config.toml
d_expert = 192
router_score = "softmax"
routed_scale = 1.41
balance_loss = 0.0107
norm = "rmsnorm"
learning_rate = 0.00156
Below are experts of layer 4 (counted from 0) of a mixture-of-experts language model. Rows are named router (the router's row for the expert), down (a neuron's output weights, with its number) and show model dimensions 120-159. Each number is 50 + 15 x the weight over its row's rms, rounded and kept within 0 to 99.
After each expert's rows: a language model's description of what the expert responds to; "comes before" lists some tokens at least twice as common just after its tokens as in all text. This comes from a sample of Wikipedia text that the model never trained on. Tokens count by the router's weight.

# expert 21
router:76 43 35 47 49 40 80 50 56 31 46 47 46 81 50 50 50 23 38 26 27 43 49 68 54 57 39 56 45 60 46 68 35 67 77 34 35 52 42 72
down0:54 60 34 63 43 67 51 84 69 80 33 47 66 38 32 52 54 59 36 51 66 55 44 27 37 37 57 54 83 22 63 28 53 68 22 60 70 58 34 47
down1:73 55 62 27 67 05 40 45 57 56 54 40 61 34 54 49 43 57 65 55 11 31 65 32 49 55 29 42 48 48 66 32 51 45 35 48 50 51 60 27
It responds to: Name-ending word pieces. Final pieces of surnames and foreign words, especially Slavic, Indian and Spanish names, e.g. -ński, -iewicz, Jones, Smith, -ento.
comes before: ",", " (", " |", "\n", "'s", " =\n\n"

# expert 5
router:09 45 28 49 51 65 56 49 31 54 54 54 45 69 47 47 44 29 76 27 37 79 56 21 52 53 35 52 14 36 47 29 62 60 37 50 18 42 55 22
down0:74 39 54 52 48 69 29 61 61 33 47 52 49 45 42 47 35 15 34 78 30 52 48 83 57 52 66 75 68 41 48 80 58 59 47 29 32 26 57 37
down1:33 66 47 68 45 38 27 47 64 83 63 43 51 41 35 46 62 39 56 60 83 52 66 86 52 34 31 84 56 54 56 67 60 52 54 39 63 53 60 44
It responds to: Opening parentheses, math symbols. Opening parentheses and other symbols before numbers or notes, such as ( before a score, year or "born", °, ′, +, −, $, slashes.
comes before: "19", "20", "18", "born", "1", "2"

# expert 33
router:63 31 45 64 30 52 73 53 60 36 59 50 53 43 36 51 53 39 74 38 29 30 56 71 53 45 52 19 64 50 30 42 61 32 50 51 40 43 42 62
down0:51 26 58 30 63 59 46 63 32 43 57 35 30 80 42 61 47 36 60 63 32 48 56 31 64 41 39 47 84 49 36 29 63 43 46 30 46 16 41 65
down1:62 49 41 56 58 43 46 54 61 37 56 50 57 72 38 48 51 61 42 50 75 67 49 56 50 40 41 44 61 31 37 52 35 50 37 41 68 44 39 44
It responds to: Place and title words. Capitalized name words in place, institution and work titles, such as River, City, Park, University, Street, or "Time" ending album titles.
comes before: ",", "\"", " of", " (", " and", "\n"

# expert 48
router:42 55 55 52 49 53 57 69 64 43 68 55 58 48 50 45 17 51 57 72 61 32 55 44 43 60 41 81 63 34 38 40 56 62 48 21 48 28 51 00
down3:43 60 55 52 47 60 39 75 39 40 69 53 82 37 36 53 84 66 63 53 22 60 55 31 50 85 81 27 47 59 42 41 38 50 59 55 58 81 42 92
down4:56 68 52 36 52 23 40 53 46 69 54 46 44 33 52 51 56 50 57 54 61 43 20 47 53 42 37 48 65 48 55 48 63 44 53 64 39 32 27 95
It responds to: Spatial and phrasal particles. In, up, over, across, through and similar after verbs or nouns, as in grew up, move south across, pick in.
comes before: " the", " a", " to", " his", " with", " their"

# expert 10
router:71 37 68 42 51 48 53 22 90 67 70 50 96 50 57 45 42 68 71 43 37 12 49 61 53 34 30 61 65 36 45 59 65 62 40 61 55 31 49 31
down0:23 50 24 57 51 70 54 00 56 66 48 42 51 63 68 43 65 70 37 40 44 33 38 84 56 64 47 25 47 47 56 73 55 64 71 53 57 53 60 61
down1:30 77 75 21 42 07 66 58 50 38 55 63 55 18 35 63 41 56 55 48 46 85 49 34 63 48 31 48 49 51 62 64 61 48 27 62 32 28 54 36
It responds to: Section breaks and headings. Paragraph breaks after sentence-final periods, wiki heading markers like == and ===, and table row ends before new headings or sections.
comes before: "==", "===", "The", "|", "-", "In"

# expert 31
router:62 44 40 68 50 41 65 52 69 34 28 50 44 25 50 47 42 31 45 54 56 76 48 91 50 42 47 65 53 28 47 15 27 30 58 51 40 21 65 22
down0:23 53 63 52 54 35 50 46 56 53 49 50 26 48 39 49 24 54 63 50 17 31 85 56 43 76 09 60 29 42 52 61 64 60 74 51 42 40 69 49
down1:76 60 37 52 36 56 37 48 17 69 78 36 52 89 46 61 55 44 72 43 58 32 57 42 55 55 65 42 47 73 52 61 58 63 38 51 53 92 66 99
It responds to: Main clause past verbs. Past-tense or participle verbs after was, were or a subject pronoun in narrative facts, such as released, founded, served, named.
comes before: " by", " in", " to", " the", " on", " a"

# expert 61
router:53 63 43 66 50 40 24 43 64 66 61 51 72 59 50 48 35 67 33 43 54 13 47 15 50 45 26 60 58 66 54 42 35 52 33 36 40 71 33 28
down0:60 57 76 32 41 27 18 45 41 46 71 53 52 51 66 45 45 74 75 71 45 61 46 49 44 33 56 70 44 89 65 62 52 54 65 63 43 54 29 64
down1:39 49 29 60 60 29 34 56 69 46 50 40 94 28 39 61 40 42 20 65 57 72 41 62 62 45 44 60 46 35 42 46 47 54 49 56 40 59 46 46
It responds to: Relational abstract nouns. Abstract nouns after the, a or his that take an of-phrase, such as part, role, member, List, title, period.
comes before: " of", " in", ",", " for", " to", " was"

# expert 37
router:24 49 39 57 50 66 64 79 36 30 31 56 53 16 50 51 58 57 27 56 61 89 48 65 50 42 49 48 33 13 50 65 40 44 71 40 48 22 46 13
down0:81 71 61 50 55 58 86 58 64 53 67 47 57 43 68 33 22 66 65 53 55 34 50 42 51 57 24 72 37 39 57 50 54 34 35 55 41 47 57 19
down1:71 67 19 26 40 56 51 93 51 60 34 46 90 53 36 58 70 31 60 28 43 60 55 45 46 29 51 41 60 60 59 42 48 33 28 73 59 59 75 58
It responds to: Passive and reporting verbs. Participles and verb suffixes after be, was or an adverb, often passive or reporting, such as used, called, said, -ated, -ized.
comes before: " to", " by", " that", " the", " in", " as"

# expert 7
router:57 41 74 62 52 50 56 63 49 58 57 51 65 46 50 49 71 50 51 31 53 19 47 43 49 65 42 73 54 46 55 32 54 44 50 39 56 64 60 38
down0:33 24 42 47 47 53 80 37 47 53 42 51 29 47 66 50 57 34 40 41 35 62 48 66 61 49 76 93 53 79 45 47 58 72 59 64 30 41 43 50
down1:43 61 28 58 43 49 73 63 41 62 37 59 46 46 31 51 69 48 60 59 47 47 56 20 57 75 76 51 61 44 83 46 51 12 47 52 49 58 62 55
It responds to: Organization and work nouns. Head nouns naming a group, institution or creative work after the or a name, such as team, band, album, Organization.
comes before: ",", " of", " in", " was", ".", ".\n\n"

# expert 35
router:56 76 59 74 51 58 48 57 39 62 50 59 40 61 46 45 51 61 69 38 64 41 54 31 35 73 73 69 15 60 43 49 62 56 49 80 26 55 55 49
down0:55 52 73 61 60 85 76 62 49 52 60 42 71 38 71 51 27 42 50 48 59 43 66 85 50 56 41 35 60 60 60 66 69 17 86 61 58 59 70 36
down1:53 69 56 44 41 37 23 66 61 63 46 59 74 25 14 58 25 49 48 58 48 71 44 24 48 39 39 53 40 29 33 16 21 63 47 49 48 29 54 51
It responds to: Counted nouns and units. Plural nouns and units right after numbers or quantifiers, such as 2,000 people, 280 feet, km, years, %, members, and also century.
comes before: ",", " of", ".", " and", " in", ".\n\n"

# expert 45
router:40 75 43 63 34 53 70 59 52 45 59 52 37 55 56 51 55 41 32 42 59 45 66 32 26 66 49 52 51 29 71 46 47 22 34 82 41 53 60 33
down0:48 66 47 65 43 23 59 43 33 67 70 44 26 80 62 53 47 74 41 55 64 37 33 53 48 64 51 47 47 42 60 64 39 42 54 80 69 61 51 50
down1:40 55 53 53 58 54 70 38 50 73 36 54 18 81 52 42 31 49 49 44 80 34 37 35 52 30 49 34 64 37 35 31 49 63 51 70 64 60 58 45
It responds to: Abbreviations and party codes. Capitalized abbreviations and codes in tables and text: football positions DF, FW, MF, country codes ENG, CHN, parties, networks like ESPN.
comes before: " |", ")", ";", " ·", " |\n", "M"

# expert 51
router:38 52 55 28 52 80 43 21 80 55 44 50 58 45 50 51 24 21 54 51 31 45 51 47 50 49 39 40 25 36 48 59 49 49 55 30 54 28 09 51
down0:33 50 56 41 47 54 69 68 64 31 41 60 73 68 40 45 35 51 31 55 37 56 41 62 62 55 51 42 62 55 40 75 47 58 50 53 24 51 49 30
down1:53 44 51 26 59 30 71 43 34 43 65 45 61 72 69 46 35 55 63 46 29 53 37 43 67 73 43 44 42 62 48 65 57 62 44 44 28 68 34 44
It responds to: Line and row endings. Line breaks ending table rows, list items and infobox lines, especially trailing pipe-newline before table separator rows.
comes before: "-", "|", "|---|---|---|---|---|\n", "|---|---|---|---|\n", "|---|---|---|---|---|---|\n", "   "

# expert 11
router:37 36 62 49 36 75 68 67 38 36 64 47 45 56 56 35 46 60 29 18 53 43 63 65 29 44 40 47 45 42 63 35 35 35 47 65 29 38 66 69
down3:39 38 47 61 42 57 28 43 27 46 72 37 27 95 25 64 55 83 50 34 38 45 70 82 47 84 71 59 49 83 77 45 36 40 63 55 50 63 62 72
down4:30 46 36 73 48 46 71 15 48 66 49 50 64 00 42 58 73 50 84 47 49 52 53 38 51 54 29 50 36 91 82 45 27 78 47 74 42 79 48 26
It responds to: Clause-break commas, colons. Commas after introductory phrases like "As of 2024," or "In the video,", plus colons, table pipes and sentence-opening But, Thus, Meanwhile.
comes before: " the", " he", " it", " \"", " she", "00"

# expert 23
router:38 61 48 58 35 61 58 64 52 41 56 51 69 49 53 55 53 41 21 32 42 54 76 65 16 54 44 61 54 55 68 54 42 29 46 52 46 51 39 63
down0:61 71 42 54 36 58 55 57 50 54 35 47 69 38 75 49 62 60 61 45 51 47 40 33 48 57 09 68 42 45 56 44 41 47 30 59 57 67 65 19
down1:52 55 76 25 63 58 73 42 47 56 32 38 59 22 47 46 26 75 52 59 61 38 35 43 51 39 54 68 41 71 46 66 20 50 45 64 66 38 56 29
It responds to: Word-ending suffix pieces. Final pieces of longer words split by the tokenizer, often in titles and names, such as -ing in Catching, -s in LSDs, -ive, -osis.
comes before: ",", " (", "\"", " and", "\n", "a"

# expert 55
router:39 78 63 57 37 48 40 50 57 31 32 63 46 46 62 39 61 37 55 54 63 29 62 34 34 38 38 43 25 35 42 47 21 70 52 52 36 46 57 44
down0:50 38 80 55 63 62 50 46 42 57 73 45 00 63 46 52 66 62 51 40 52 34 63 71 45 60 63 49 42 54 42 60 64 44 57 19 51 62 79 39
down1:43 56 57 31 28 36 35 38 41 69 67 52 34 50 25 56 77 65 67 44 55 63 44 51 50 80 49 70 57 41 66 43 61 55 48 41 53 46 59 69
It responds to: Table header words. Column headings and measure words in tables and infoboxes, such as Percent, Total, Pts, Height, plus % and ″N in coordinates.
comes before: " |", " |\n", ":", " /", " votes", "ing"

# expert 28
router:30 80 53 67 36 54 87 50 58 31 62 54 68 46 66 41 50 11 34 60 61 54 72 48 35 59 43 65 56 41 51 53 41 26 37 67 43 43 57 76
down0:27 46 43 58 40 37 53 52 44 66 39 50 43 46 67 54 55 57 40 43 38 50 27 42 52 54 70 58 72 51 57 47 51 43 48 16 38 54 66 59
down1:57 54 36 46 58 45 53 14 55 38 40 41 54 66 61 51 63 36 68 73 50 31 50 65 66 62 71 54 35 44 63 66 32 23 41 53 56 47 35 76
It responds to: Country and place names. Names of countries, states and cities, such as France, Canada, California, York, often after in, of, or a comma in locations.
comes before: ",", " |", "\n", ".", "'s", ".\n\n"

# expert 0
router:46 45 35 61 51 52 69 51 57 67 64 44 49 44 52 47 64 48 71 56 39 57 53 30 51 25 33 52 00 59 49 36 54 63 38 43 64 58 59 50
down3:55 70 42 73 49 46 52 50 44 57 68 51 76 56 54 43 00 80 50 58 57 54 47 44 45 59 67 24 71 52 27 42 45 45 60 76 51 61 38 33
down4:49 74 46 51 57 69 46 63 17 19 82 44 72 59 51 59 56 48 72 83 26 48 44 26 41 48 33 53 49 44 59 39 51 34 58 65 48 54 42 38
It responds to: Commas after phrases. Commas and comma-bearing punctuation closing names, places, dates or clauses, as in Geneva, 1992 or Gooch, The Daily Telegraph.
comes before: " and", " ", " which", " but", "00", " who"

# expert 4
router:43 42 62 80 62 33 56 51 37 30 62 47 72 55 40 65 65 37 54 27 54 42 86 40 34 40 31 74 45 41 83 61 64 59 40 43 30 81 48 40
down0:53 52 62 36 63 74 61 45 32 42 54 51 38 55 50 49 35 78 43 29 43 36 33 19 68 54 49 85 51 64 37 31 79 60 60 67 60 75 36 44
down1:57 24 23 32 50 58 27 53 34 37 53 61 43 55 62 44 77 46 53 44 57 63 47 48 46 45 59 69 51 32 54 84 58 58 49 46 29 51 44 53
It responds to: Common nouns for roles. Singular common nouns after an article or possessive, naming people, places or objects, such as President, city, ship, physician.
comes before: " of", ",", " and", "'s", ".", " in"

# expert 3
router:78 57 42 54 51 54 26 37 56 34 37 61 71 33 53 52 61 74 49 52 69 24 49 69 46 56 64 32 34 51 50 57 56 42 54 48 52 59 59 45
down0:46 64 36 53 44 48 18 31 67 51 47 45 24 46 39 50 24 23 26 43 59 58 44 61 59 39 55 40 47 55 41 52 49 76 26 50 40 43 59 16
down1:55 61 51 51 41 57 33 35 54 30 58 53 52 36 73 50 30 65 63 75 45 40 49 57 47 46 49 81 35 56 48 56 45 54 28 61 29 36 26 26
It responds to: Infobox field labels. Field names in infobox and list entries, right after a dash or line break and before a colon, such as Party, Coordinates, Website, Species.
comes before: ":", "\n", " /", "\n\n", " (", " by"

# expert 40
router:60 45 69 32 49 62 33 79 70 55 44 56 46 50 49 49 54 48 52 49 35 53 48 38 51 47 37 73 47 56 52 46 59 53 49 62 55 70 58 56
down0:77 53 50 64 34 46 59 48 42 50 59 42 24 37 45 57 49 26 70 36 53 69 25 38 68 53 67 32 49 71 48 33 49 59 75 43 45 61 57 52
down1:57 20 39 43 43 40 56 28 49 24 26 46 70 47 53 49 37 31 15 29 51 80 52 15 49 60 50 62 74 54 44 42 41 61 37 70 49 37 50 10
It responds to: Abstract nouns and suffixes. Abstract nouns of activity or quality and their suffix pieces, such as development, support, examinations, evaluations, humility, threat.
comes before: " of", ",", " and", ".", " in", " to"